Below are experts of layer 5 (counted from 0) of a mixture-of-experts language model. Rows are named router (the router's row for the expert), gate (a neuron's input weights, with its number), up (a neuron's input weights, with its number) and show model dimensions 80-159. Each number is 128 + 32 x the weight over its row's rms, rounded and kept within 0 to 255. Numbers have three digits each.
After each expert's rows: a language model's description of what the expert responds to. This comes from a sample of Wikipedia text that the model never trained on.

# expert 2
router:089160152164118142139082124145126126164183132144128176123104165080132075138126139054103131149097077108081158175158138146126143088141098166150192123089152129142130046134234110136126108136088133160134046124151160110136131150115141142087103174
gate1:174152094045079075096143099144126155118104122144115172086166123120109170194189120073063115084141125152124129135121109126143148128153084139121170152143063169178134074124144077132122130114134089185137140079101114158098089100152119111147080149
up1:143143125135095163176076163128159163137147110119111101115092149129101206156170114061082097149103106167171124198101089122145102153141160132144158092151130092166118164146153076172147085131111152222105138131055178136135138101104137156111122126
gate2:130139140152179056101115113084072113186176131221105196146133124099103094158160139115079107182119138144114126140147104144171136124077130086087104145090107136114155106143148130139152101096123134092099119102161116165104120118132121103119131084
up2:077124122102110106205116127184118160086122142078124073111166174196114169123168079087113144144093087134131121169134091112120104074138116166128182142090098202163171079065142099160145162175142058144122159107155158150144152138113141125138148173
gate3:163157113122126178110120100089166145119121142101146122106140111083128157144123104167109093171133120195063115216142133132170144128132178085105178116174094146109141133162092132157091152192145110078161108206079115147106107173162110110098113111
up3:126145166135111171165144128114157097158097143160072143147152111161099128124126138157144117059164140136109152226158119153134113178171124124153101078163156140092125069137123105141107110177074141145131181054101190158102127144108125152127101171
gate4:167118085153098077098138115107117110133082124108183112127174156114139126103139094101100114137190178112152102180133166098135150177153120086117138131158153081115159150080145172130123078138148209141142147107038104100140120104157116130137152105
up4:201144179144130152074120111136091125129118103097083111156127121097154126156112106145125147131119145144124143075088147159129053126066167161117167140116169071096112196123160144091084114177147148098152103133161132134133120134138175096167161098
Name-initial syllable pieces

# expert 27
router:089127085091063202152097141139115112141149140097159127108124032107163081160099099175138135102112111126128146105148103081141165116131154075128109102087146144134150106121089168165132140150121126193154152171152096106123131107129155101125127085
gate1:094165111113162204145126116175103105133056080107149073188075112131087124176106092135117103126137137128069109191173137164144157079070097114131124118152146124118173151151137099092125107118170101105085153140121160137124165131143130094101098147
up1:178104103174099114100114145124218117107130084121160061065129143125096132126129194101159120073127104105146156142090135089155151087146107161173090105115136168120125102119158186083154079024125121136132123135146170130165152175124066065109069136
gate2:116129147126135103096100136132127128158156155176138123152119183150087124150183144151101119143120167139130116082133123088127118118096078094127140094146122098215167118131091123053120098176073174086137136130125128153041134141147089162110116141
up2:110145158175185112103123151092091165146106087153167083101125085194136131128118119162117107140188084158103121163115124084088154145149111110136128153106136178091074114136157106142144106099140136102185157000120156136127109167162165107116094142
gate3:110119112125174136107159104128149148183171141142133106132170102132154138109125120183086074101094182125135117136173167195114172111127179122091092102149136171049158139156055111079166196094123133172160162138112127128134153163150084134188074126
up3:174075182158111109128170160094086187178114101129098150155122137115118125141133145101104118125183102166108133169110108103113096141128094122108117097056163143094123094101157156065144095080120154084143116083085068156139129067121131138155115164
gate4:115146145122151128104179100171099154119128143146147151131131073106109133163108114096091092127178164132117160136145118146144165162090144149088116135166062189109101096068126124089103126163135192137167157138126131138095086152139178076119116168
up4:099173139176159091110105129120140161125138099188008122142127152096121168104063116129088111111112148099123116145137105085112116138183174176063160109118146160142195119167139105137086121109178130136176056136132124082110098079172137123117108081
Mixed word pieces, modals

# expert 17
router:122133113077109119161130200147106093100108126084116094107146109117102142105118094094146118100119088142148136125117127130132113078118113164098130157146083189110145151137106139125061156145149116150092120126155149122127149133130123136097094172
gate1:147109104109156129148118129147068113158093079080179113135157035163090133144061098174104115119074162151080132111142119086120129221047138102122075092107146162115186125122114100072117080157133066064145122154108220101131115118186117098142125154
up1:125085173063115109148185103161142069143073153148112077158115136111124096098139123141179145149134106179114135137129133141100146129143122103144206104156125156085129129137150119107111147137108095073112155117173067128129131130152108102111141162
gate2:138142146126174115133139143140033107096124118096098166120116117103043099165108107124064130125178133116098132107105172144169177159149081065115124106081086125120129119162212119120102119132133132120125190099084129142155160154124110122187104129
up2:051041135125150115134147123106119105159086125110096105070129113131066131114153169110134108113065147119120140139115060155152101143142126161084171097133128122103075162104171103112134157152154050135125038112158175122084103139157077088109110100
gate3:088134177190126177085143129152137118169105155139155160125167091173149174164143123075101117108132122150168113182203168110093213157138086166153171125169059156161101051116140152149159131138105102163146156126135227150118148164108140151117063152
up3:062123179143112168115066118119115149132152129118156098121110114054129080136098168167137131194108143155102135104098132115102134154137110125108066099098118143064139074113053100145128171132042116084144133072063115103112105112102161112128107157
gate4:143086074197116177147093080151137112096109143149119116133138127091105140123134147086095105119113159121104126142164163143159169116124133202115160157129108126156166142026129139136154092095122136163143107229092143149168190098188117144129140120
up4:129190157122146176140081132159121148148135087072163072070166114206109112137183098058102128156136073117119121116155132111141139094116096128151151167168171178131131161129077127129139130136117127176117115171173108150134188182086102165115205116
Second-piece name fragments

# expert 5
router:157113121091190151154117140096104125185190127142071138066167135135124146121091110123154129105150128072063171107154082146161111157117180026130103126137191110165132146150124132141159144114097100093140134120078136100120205155144191076164179172
gate1:158173125146114094105069142141125121106114141180156173168148127150204069144125135116072136126145125109119106069194148164178170145099147164113119143134130159112180137154114132154117140203103123127127059140129160145146139093142117051109113144
up1:119119144133121138131128127133092078135100128122119165103120111072109097137089037170140135136113141152140181120159098136075125145133095113114179120138103115128100192159053142048136132129172128201105120096140092120117129106147089225162114142
gate2:126131126093091199117138118148045121098153143116132147176104113080151137129126068129154114110154143169076143131080143097031155137077147196138121144146101143107145100140130159176105134122121094139133146142140150155112110146142149115211139157
up2:155156143177102134100134104131201142120101146142086163151115117156129074111149161098131129165117172132107141133123104185159133168136141115147092090131113107118162214082084147131082193157088155184108148115123047142115125086160080065109126088
gate3:136075121108081147107129088138145128119126101116144146136175111147191125161180103067127097145113144146155107179167129041070233117098084153125175093159123110088146091186144132165125140130204221169124124119151139121088101154147139110196122137
up3:125128106157127116137113129127122098125087128133117175103123106102072105161124065156128129135092150184131119063058135191085146165144140135133189139186081128136081163164191169102137181111202051183135178106125127124121129079143118104139131116
gate4:118059127081110111096137087151097112114136104137141101133117117137024163138152147126070120154123172116108094177139097175194134080116109129164114110142113135113138078123116089150133123137145149164134068127145144171103102180141119172172108128
up4:116091126135111163144129134116063121122109131101104097109084133132115131128117041135161125159118145109145144112061137122070137180127111123120115156141138117114096095110152092120207179178133072098218071159135140127119156212113162071111144149
Clause punctuation marks

# expert 19
router:181165145102169123140111146138052140110131124072105085114116147137171099152130136117122136097152105113167153051114143199084105190087157175121123142103163153131143173149202100146067141120104119140091163132112097152142112143136113121118160221
gate0:174163112147105125077048116151149146130076155176162154106174089098107163120146110194111106120149173127125091146173156109133127101152119138115162118187127237098161134123085111140133148161105116102136095110137120151123128121138111150147093092
up0:160190120152122081147122133124133131130166139120128127104123129117091134132156129103100129143117138121148111157132113114121131142146128209089189047164133144123104129090142127137168147138202111132107138170117157123134170160144176079147121113
gate1:130120089152111143100146107136131159157033135123135182124178096143108183172170174126080072092140150131123087144198117088147139127116158154102164133135104165106167114129096094102170168159146131194148144111179117138098088129186123141098086116
up1:139160139160180061139184127124136113142109091147133137037147132160142140126129212146128122110139125101129138094132147144149136110148166134081099102104131101128121115148145185200120095098156100168112102166162143126134109137155214131097130141
gate2:173102108184122186097081106156155095096117107152117172123177085102105161183177116124113109144140152126125147146144133077160144157070165116165138146137094143073153101155073135070181166161162092104154099103147139125109102079177093108146100109
up2:170086112137150176113130144124115121070090171105146126130123155136084141158116102072204122143139147138115096149053139149131114114059135130114133129108146118077173165140142168132101088172084070081116156120156129151155123118133155143159168123
gate3:090105115054102117096152107180159127168103137125129151172163087097131139151123166106109100097113166113096079172105131070153179101186127107174201138133084104132156126134065098108165149160133162110171156098142172171105100195149171143160110108
up3:153101074128150156103125131119144184133072196154120147009134103139125148136142141222144091131121123149141107094168126091115134109115083137143145137109114105074146135137115131096106123117124131089136099151171101123087078096153081175082124113
Spaces and joining dashes

# expert 0
router:200191117111086113090088125162169113134137117088110116145118210135168105132130106200113157144132113149138144142139104093125165150145122128157190162152140158118075069122106140153132105164188137123082104099083108157146170104149133131124111146
gate2:159119083171120030113093043106184130111091126105104130152136174122184183140116084120127110163139158158109157125126114164130151163167184132075103153128176117146105129151184131132140174153177103124146166076109170200121149147120129148205120113
up2:116098146172172109167150150128076136111152126111079116136115156119113126121106142078183141131179115118073125075137159163166152140169135135143133104148097117140122153148177136104119171089142128101052109097136095109129173114107136085128116124
gate3:156130128135077038144142021112166180061118181148140149131161140101104112130179115094097134146141142109111047072135104149163159079098151177146137115164095142105127106092093136156158206109151151116122160166083108120138119138120134157154076144
up3:182112108171071122134106130124120095111117124078128172143111126078153135123069159141158114120160133221083106111151106147158057087145126129126119123099185142171123147099152119135126133182113121142167157078083152106167103164107126115139163111
gate4:181149152123159166169102119152157159168145109157135132132122082137136221161133133139114123208168119132104129098125139166098216125136171152132142098112068096051171103115164103100104169108171151173134159096137112183113083126163148040151111165
up4:128198185138114150100079135136151215139154119102145142165109209175058159126142068138115138141096094076160151119095141151114171098089140089170153125108111060169134100091130157122152187147153159139181148175149111134121128110129056137141125116
gate5:083155094096174187123105160137166174086118139167115141101156081145094125172160107093126088130147114166137126166180150086182135147130116123163188141143153151147185100121170124119137134156086120139123130143177181142110161117162154137127165127
up5:103123166186129091070139095088126126140139114150164105093113126083122150137130176171140127154129109158151160137109106128078073225099171151080130149116113109158161134120122164154214127127137036087120187158141114121172091124119189080142123152
Name-start syllables

# expert 3
router:082108124139132151157136108158168097112104160132065083098047125162135086109089156181142137089157155135137154122154092127140121132159135143129140119151124173097108195158156109089095108128135130137093068148068144125136213118140108158064108144
gate1:126115124162120142170168151148092135111049124137135134084153133097103132133112119152134100071161140154099147113138129143156172139090174195120150089093084150069167113197118206046122143114127166103136097165125182176138099179109161156126101159
up1:106121109135148150095143138147108123061172133098141111142144131110132093146117097183172121188129175145099099090149101133155114158125130164149098099158112142088108128074171138135128189159163074133113154113093090104147096137123222136126163102
gate2:103133141141162162134162120090149050087159118121137160113155049129087167121102082110140091147124164152124142152136113130188172105159150122098094091131136138068154100141179148136123147124098119166133119134147197088116147190130099078169119083
up2:126167150172104161067141131180143128096106172150210112135123127229141228170167096147112107129128114166114103137102062083110161111187093125146125097154099113140076133150138110146101166186090159116120174083150104168158113062099090103095150128
gate3:107138120112172120118111153084082137156141086088137113165164122070072093145111089159147117134070159112100134166138162101092113143095114146149134107107107144125148115175048096104182148106139124157152182143065140114096070133223047127165070123
up3:184142147082107050119136080115104163178142101115142096153120119125153124117101114100099154144138105127115098175127078118105155141100102116166127194116136144109125133121122123163155105138057125125042125135128169126099130152083127159197175142
gate4:129116148127099099138103107122148134184121082112115113090134164128144159134160127149156100062143164119121120085135136075185138124119109134122135187183117116119179105139158163110140183072128133124154081104100155142128120110122100080124054162
up4:174104116198116108118111128119163160145088105090145164159132166131122105129120074146142120121082129147120074142128157135079104139140175068090163164152102167082199126155073117116195145095146091073129119108119156142101145146020136107195099120
Mid-word consonant pieces

# expert 22
router:188162185114137140149132192156146191135120170149148140156137177143147136152177158094133147127150113122112100151102162172106103175126115134171149113107131077075159130129143124134139142149112173038157108078166137192145164088119134187118078134
gate0:141129131145151135114135126089146114151177121131199125125160110052146140171229116118111108176141135156092081132139162133113099068099143142122095148117154086116192142131143102132157119118168185137138153183099096166105122195129125139174149084
up0:071112118109128190127158140111151103086119164177150185123082138116152089115134134147118081122117145192092124152166068163168142101145143112091034113111131134165128101172131109063123138145160117197164147169171165127125160114152160086120143132
gate1:071127127105113146176053137115168140110126126208148071128155125133085134106123133123107086135124135122098118165085129101134120086121123060099134163115110119109169120129120101115122109130087133125149097152146232152119081147196067127056109073
up1:140143109181102112144146110133127158129139135140121179098126077161103075157153153117116134123069136107091153175120096155135121144110151153149107096141137119150077154130146130090136033066116066190053203128143175120113139123148192143094171208
gate2:180115123160121109102134138119104167156100142166171106077146074208118140148153168111089103095139148223142058081149087122124144129122186136095141146121128084131144172166161141153141125119155197134130169133124114189136102178219068113188150130
up2:157117118098105155086123134157128170119114124124144109112129120136116118159155176096114137163097149142187166177191145082142202128083144138114101123131145129129122159191157158153071102135145161068146120144137108157123156153142167177136099166
gate3:177101133159110082147127084133162115139160158156185167120137106150168138184134186158064121100152160147209202082093146124193121110136124086119172119130139125178134121127089145092121161104172155099162094076102132133114127118113110115122077137
up3:112094116115100120133038142164193103147115074159101074165116194086163152142132115087128105062144137100125089111137113108166112106124120054053151115170101104147218110083094130144136091116102159143167149115100109126109106165134110101114146042
Name-internal syllables

# expert 10
router:099154174145172150082155195178085096137043100173162166111142118170145084156103122150132167065071122151144213146127123066148103110145137172111146158156069150158159166123165162117082108086116108086093139095159134116089088141096115144103138191
gate0:128131104120143131185137098086157123127148135174202128092161125133147121174186135163156107135138172167092122069122175132097151186104187138110110140167203126113116141198088093091162155107093182118159161097100171154172182104161087100167102111
up0:161097118127141099074204116109103115175112100141115128110154105122156136176110161139062119106090133114159135119201136117114104142111174132134157133143142122115163094143160153170149101124223163191139114134127148141092143124143130116121142123
gate1:114139116174191105107133112107110140123088141131129135132145131185125154120188120094174108153176156142106114141104186129126160127134161145122120112133108139118194133158156083119135182086121112123132197061052028136126120136152103103139081123
up1:077155122088106149149105133095135115135130138182120144122133093064182144139128130189100133161155120158163121146196109129120122149102127130147082111123121137136102122150108176096113103070114128102101117104141115186163134040140142093119127152
gate2:070146129095160162131085115121129083161190128155174166239103157147108138073160152116145099244214126126123134136089111192102115120166164174123126103124129137155165128089130132158193118133132162159150129188119167145147134140125127096174109057
up2:105110134140146150087186157125177123127110158130143196130114078137147101165116148111102151125008127116183129094136161090119119127154120165153149166121074087181127171142144125148114140048114108108121125121143145112111111089102167095109199119
gate3:110207075105085120139174126137109074080108126167135133125137077153070164153137067149115117125138139174125139146160094036083124090148178206153162057126120155120149095165110153114121136087140150122142164141115107138123128076138140097131122144
up3:102149140100104138148150158057154093124146113179081175101125077163099098146108080140118151114183117146150115099135133122126082123086107157113051192119081109148106145146107145028091134082110122142162140111148167136119061144133172108115101105
Name-initial capitals after punctuation

# expert 13
router:238167147157075084174164134149135157141096130139115125133166138095072172096167166136137118187097136153143096130081096194105107122179110128175096127096127112170108100083194144140156137125105182137134076131170128148122088196126094136186111138
gate1:101102132141137145145116123159112189072147201111120137141104099121049101144122098109067090103144201146147165091154125118074187156149125165130127141162084200096155145145083084135095152139136141167100144113078139167115136132151090163097132131
up1:153104142094118102154102101120095174119087090096179145105117101123113131105119147096106117117151148147139139200186125117119097170127135116183122087131122094143165188114150122151097130101060196176087148163141106118144092114114168123134094191
gate2:130131128115119161099121130160087119165140138128130153090143168175131074157170129164111125086140104140103101109171136071117146121108165118101119099129120123141131150180115087133113097131137139141110167162144141124154177086131091159099131122
up2:105064105110123042116173143163113164112113167236122148119105112186144159145169152121114127089051132133149158135116141135125127135133090092119176130154121126109155085128149050072086096078091119111104112100158090153057118127154148152078133146
gate3:129088120111144168105159132101075128084108109068133125131158113140102133132153146128110101089124134114163118154128161106096178172102144174121126098166083161109134172170157103116128132092144121150147148087147116150096046121159050099127103164
up3:160144142080131147091091138155053181158131160135120125105127148153085127129108131103093157109101063083139180134128151102111192113116157074159082083117099119104156116131085109150128075096123148191167168120135133150150079104141108184118106152
gate4:124135098068128173067106094135132151050164118143162102131154097146146180152122095057115103075177179149100132226104098101175145153084133136147135164134098148091138143165078135125125141113113148176094161161074163132137109124128109140149111154
up4:123112125133109150129105130100088112141175144198108133124162117147120097124152095123174129142134123172063105079136078131179110108109137162100161152126128174125124085104116136105116145098126116151163122081060116147148223132151114120188042085
Year and number endings

# expert 21
router:156166135136114149119162115080047127131134090157106120204144120153134092075130100064138119096117142129124088116089153135136095153139153045181163156101145095072136136137129151122164118105134086146092164151151147137128154116140053110091099106
gate1:109116105173149097078095113116129127159104087166123097119159094195043161175154103093148066115156166127121127138173118139070136137096174124133113134151151225128193146155117144119083115136121099158112129161187101122119149102164109114124155098
up1:100082056112135099186115136147158137146103148120124123151132055164107158127150042140082103186100107137106173147173157146128135139108153119119133142121091156056132158140063087135102145185159068113115116090175123109150122110134142091149092128
gate2:095124161098091210133149146134117105157137113152126109117129109118085133147191119129079111152156157155147122125165140136167155115095115149109176131118115122096156104102125085158132167100153172131139139139129130204122148120137139067144061126
up2:146153098128099111125183133161149119118084141109136134176103113170112134094034122156091143126122152150144151185120091166172143125076117152140129131117094100126136147174089145076179106158220156172111203135104123121124139147108093042174091120
gate3:074098153117077154112096167107169094173121127180170173095166138123069132164149122127077112102081127079143141170168151117079144183027091149081083116137136097185144126117043103160118102126092176168166165101129113140064098142108114125162098169
up3:142108081060150085104115113113107126107186115008155180082109109164110163117121168036112137128104141182147137124104187112118136071143095125155121148127146107188122094133153136182100178102044115189110129149158079132107125108157130127166119131
gate4:125089118136115094136151121127112196134055102159107152117147068136106154167184147053108089127136160126106124104160130121163153143126139134084143090134118151091162173118130092147120132111110142095180145156155102155109117157199063134131073164
up4:086073175133149161193161142093132132107148133120178117140144138142097127124163153089149102115125186097114064085078129146155112120100101127120164108122164135081120139108154108075161148133078058134155094163130149143152134167079119079137152142
Copulas and word finals

# expert 1
router:106103117111113080117174120146108158140091107117118107124115107164096092152130093085139151147099106094093098181168057140146076101083085118158115114125109141133108129071190101162057129095133108139114103105157150120067142146134162138059119159
gate1:112133085185148155094115082142150139146077113151177161163146127099102143101158111109100088140176171135030110128154177090135092110096161068118109086120167156072169129124102100102153082078155133075157097158086168154108108180159047076148110081
up1:212137158108140090150140094145168100146123102111097126144128144129148119132102075126068124134118123156130099111128131142115121067116148151126122121126167128083105127143136155157109091037146118182099078045121081167101144144141091119105083154
gate2:094112111109106142134131088106175165143133098105056169160153091102183085122179174139105106146133153126150132097125150122094197168093167133083146073168187129147121147103109083090157145100151171115118063127107145149136090170125074092165115108
up2:136137103075093106190102116164216145123101130169018132097132079086160156109140158086175145170140134193105146163135098130160131177151173123148126071170117119135139094120107127132144122078137093058150069175149178160151129127136119139114135101
gate3:164094081149166147175107106088138148126129130204188143139155085161138152141153130133106103128139158134043120123115148112165120126135185142127042122133182102144101163084114101117150147131184144169151142125121182144154079130188067102163106121
up3:105094124153195165151150140112133159109134120156047145180142125099133148139091138091108153068127139105058174136106143201142144125092108064084105173148110059153130138131149148066150108146164084169137135132105126134152117086146095080080104117
gate4:108124105122088080113122110115191187090168113163142158192153077122144116165191165129114121113148142108091161143108131122134175149059237112094077097175147116119120184129138122136168097100128100144157160131121159176145124145126118116149080118
up4:058123113169085104148132138092172124133142125107144139079123118137075116129146099090131151155152099089110099144041110138096125125094193086140116143115133080142123087071166141105150097117068103132114098101146118112160105102111143125108112150
Capital initials of names

# expert 14
router:046093119134124191129167122143090155108124103125123120107096086083153150114015105077113136104122154158122182161121148126142182156105137208124113144143075125175121111148107092128109131133125149144175104121149145082135116142140186080091126148
gate2:148156116118172151172185136102217167142060095116192093158140070121149137137144087068140121118113140085147116142106084119189181108145146145088113120163113149048111128097128069100078180127208132099184125099159102134147134165133113137101093164
up2:109167199083093117114107142111096166142134142173155119129131148143151167138133140130151162065154140123118126106160133093126023084111128131153138074132094108113103140120108173140143116140084117124143201110099141137136040149141109174109080160
gate3:130115107132083136133197130094093110138088129125147139064108077118091158112125089120094087168103151044108111057116129091149114129093159156115130097154173098175123137170167084113083127134077111149152061137138195174083121133152148132142142119
up3:171164094064069100112091115147111103133132130100126149112140111128132107123116106112152114176214125145137131128145062120214148144100063093152104118084173193106108114132087095170132135166128160182155144144094117109132153159136127141095098154
gate4:096101031088110148138151126160146132096084107132173109089128176056124073164139124101228126091096168228037114086118117085159098129100117169081059109147131124143128150161112066090155168113042158172144107127156140123096114102141157125154084155
up4:119186130171140102181130097103121165125159140179166080158129117174131147123163156166156147035117123148124109124157168162128070132171129011149186103123127162108131115094085157201123091163083065110090132163128117142146147108143070135105152151
gate5:125122131151110155154185175103170162146139125117116105040129145068098130119142055080164120146193116086151126150115116136148167127132134171118070134157212159110185128111124085105090205069084210149135127101170134130107099161123148118110107094
up5:177149119115135146154093119050140139153125134127118163094129115151151120165153134138118144156093159142153141130144065110131192145110194058130112142105190113076117195134195137116075102027111115168114147154143136129108139121170152109147086202
Inner word syllables

# expert 25
router:091101153119180085147160136127117142101162117106126130101056163132085092111155147088154114136197105176115108124099085169169047045132133181114047090102157159168102122114189125195155130099092101120070133154119153101123117153114146145123137167
gate1:134133173114127125149114109116122165105229141135158118164118149149078133132177119080142074223143101187129093038142152112153107113122122088077173085150126136114152132138153119105142135064110103103099148135088124132127106100107104110141084107
up1:148142143139118082123131171133090144180122151157216168135121113107115158154139155156082160155100138069107193150107150144149139179141132084129122137125128102152141099131096152093146159149175121244153167097082113140128095119130099118086127106
gate2:174119086092111113125171088160178146106118107169099192129150091165156198135193217128134115142121135179101115161150132081131143103121142113153182101136116161087142123200141107136077105098098144111127179102137127165115120109190105163148102112
up2:121121144085134092114169133162151150168151149059064077144134106090081127125131127040158150084098101114161117172162096127168128091139136126109110127124122152151103112139184195167148124119110159102138208083085091092147172124108160139086133123
gate3:185117144125190113128115106139142171135133105077160122118144125062138127137146151113104119139141125145095170097157153083091185122151136094154140093147070121079134123131078104113131135114095103133139181079128213136136090143147146102143097073
up3:076133177118149105131161092108083113184131129112175127162110163145127152133138116149121161100106132066105127117047120142100140155114105037075163146139123062127125116124112094114163087119126088085180194135137175166159091117094108110162154112
gate4:133111151176106126106129125125180177142060086151131152129138136134119144168129168135114091169141144085107106119116156137143136166125151152115157102186086158093162076138132120082092182145099157101132099128169144151093162095142096133139117098
up4:123105109118183121097087098118143162114167086199126137130128154120136109158128148230151104124135183129142135056106174097176142124097140128051141103167132090086147100151114151096148120175107080103138128217098130138126097135162077120105155087
Leading digits of numbers

# expert 6
router:081165123128094152158118051075088084139149175121073188107142138090112109123100115111095132125094144103152148102147111111126149181142110126145112106114164132166122149137059114179145112149100117198135208171158084122134049127129162175189133153
gate2:153078170112092115139130126128168153082068085152117085088149085147123161140156173134088089172196158115089093088153175100091095134133083161073152104147058155087147162108099109128049114100101170106186192105079103145131135175169079142075105134
up2:087096137168081085136190148151200130154144104151160065103135188113121066169179141118074142084094089129144121098122150110109099180161124110128161104109166097151160083144131088175141128080065112133117090058069119102108194122086086144139073191
gate3:176128157145075082045108062133126140187159160140151095174123156154122175085142129120047152134134159223132077071090160133184177153147099123100124191117104139162096097128087174146139128117127204151140146124088137119114143110158083099138117103
up3:134121181102189159099099065166204142086152134166098188196112121128169141141129135143159128099124139156101171129111122219098074101166122171133125159177132143096162144107133141128170104124186112140118116132167064132119144115157173143116145118
gate4:087119061167092085148093143169147128144147136144205149122125104104092093157127121081149102150193142198141122143139149109087124132086146123133087131107148155154169134141111151122135109154140102085156127175112149164097136116158170111062093135
up4:120106129153162118142127142142180143178133150122188184107143163160136164130163175119131129183121061126162150165132134114101094039210113128177148129214181219129191081177115110167121138131134169093136114142160105151101150128112110166126131116
gate5:195118132188072099150090076145107108057096109152121132121160149146092187124164147106105111163144146140104133159115127162074131099122160075121147143176111161127142064085148154138176184141142111108160120111113172192135110179130147088095104081
up5:142118106145078144092187125133115176073161158158101099104160092122108144115063098138154125114093123109170120142086116082141104177097153106122108178152164066147142103085163138130097085074162131220171132058154145118098124151158115109063116092
Plural and noun endings

# expert 30
router:085171104174190133145118141097120138152173118185176149131164154146138153138096157151121137158096106136152145071110099092041082168176134165141146130174069162175133095080092143085104103114177161148083161174074177118144145150133085099129099159
gate1:152154168122099103091091115135134072170157128140149187146147161160162142082102134109110127146138126128111107100160116072130140172145156134187100143150136077160155148149102135068150175093107146111141143145058140130127136099146165091185198111
up1:106201115198124113127118133123170070178140074145097142139099141104130154144129179110166155112099115084136125093102125094067122120152160157176103129143104114138134079108141152123130154159174122096117039101079185103107139076114127080162101155
gate2:112068119159123088080138083128103055129183074138122173143139090114013182161156126116106104071127159131107125124129114124155150139087153095132065106188144110110121080159159100137144175103114102160127112097120175151121103099150118099157143081
up2:153188159083134071133158128135095133101115149076150138107112129072124072096128133178088117078140163154123116205117138149150109131138124124187131136173149102142156156118106118144079125092117131134130163132162130129151137112126146136153096166
gate3:126093076109122146097096085163166137114149120147155204136144086100099126157152089119086111159167143107114107189120121131151156116125120043144125102151155079113128139180112087073138151105101093156139173090169050131102116093163138123162124077
up3:124122117142137109129079137112189141173114148122138194136148135125157116124109127213146101243125119089136129164117102147106123127149100072191154151127097085128161117115076116069162144081157141148132162149125104122116132161137105156212078112
gate4:138135102061111143089144118141124103126106126088108183131153120155167179175114148147111125067150148111118124088150176092145146124104165156074093139093130139121111075125120054080139138178074082060169108115116125123098121096151143107130118128
up4:127105128177115125118118127124115032131139089128135169113131138126067145116156150204171104080103146131135117128128149148114131134103110127177108075148157023123115109133087136093119136183118163190144110128106081132111125168138126142130086149
Line breaks and headings

# expert 11
router:153110118162134141155137145118123105130090090052114128132165135133141175089137125126133148110153100137131122127172118118140119022106129150128068087142124158152156136148146093083092112198139148129174106091136140174146112147157137163118129184
gate1:056105123189096128145118149129156188146105136159135081146097095144090147101118087075158143116133136154100150099123125136140119157087035131108132110144157137088133126102085100206117143130124151124108138072031160155109073094146124113109042097
up1:109084086136190183150120162067153203099165175111108186072114093126090055114129063122195154140098109093126130096118132145110174144092160192144105082173183089134149132159131122092087181177107090095178124127093146095161099173209119137125132135
gate2:146127112142180081132148097160137154133126157159111135100149129130098153118143169130154079162204164155142123183130138178142121149142140169114170160167102216187085131164178164115136131121168091143137123140094152137102180145114156113132102088
up2:209134120122124178154108118144088170153139114096158131186102070059102193113140117137113118115149107119104086134136098110121193112142150119168081106118083118119122131157089140156133165148206137147153147078158051151136129141191160109156158178
gate3:090115115048110123100134092157139123120066099111122108131110079143126148154129119136115115115113174176084105170142168115071152160116162083091112099150118132092157157101114059018114065121176110103106092092137167161109187134141109122114119096
up3:164127129096142120143161107120151168116161091138140129113209130102149184128117138084153116102145136142145099141100106159163156125121107198102153160169093188164103148211144146166130157110137160177072129162159131148102092139122155128080144155
gate4:084110106107158130113117122107106109139100153117161145103090084189117167135107101109077105137131137135138162166072162077099121132135155159112154085171106182132231129170105086095094103112121121041106095059114085125112087084097114089141071105
up4:202080157139121121117142113150141104187127132103108169125114153140141094097160157093189117185139132122119053194116130124119098139142109121127128130174168152057123132186130107073139110150046149061165046053161155146114199148094129148142134097
Word-final s pieces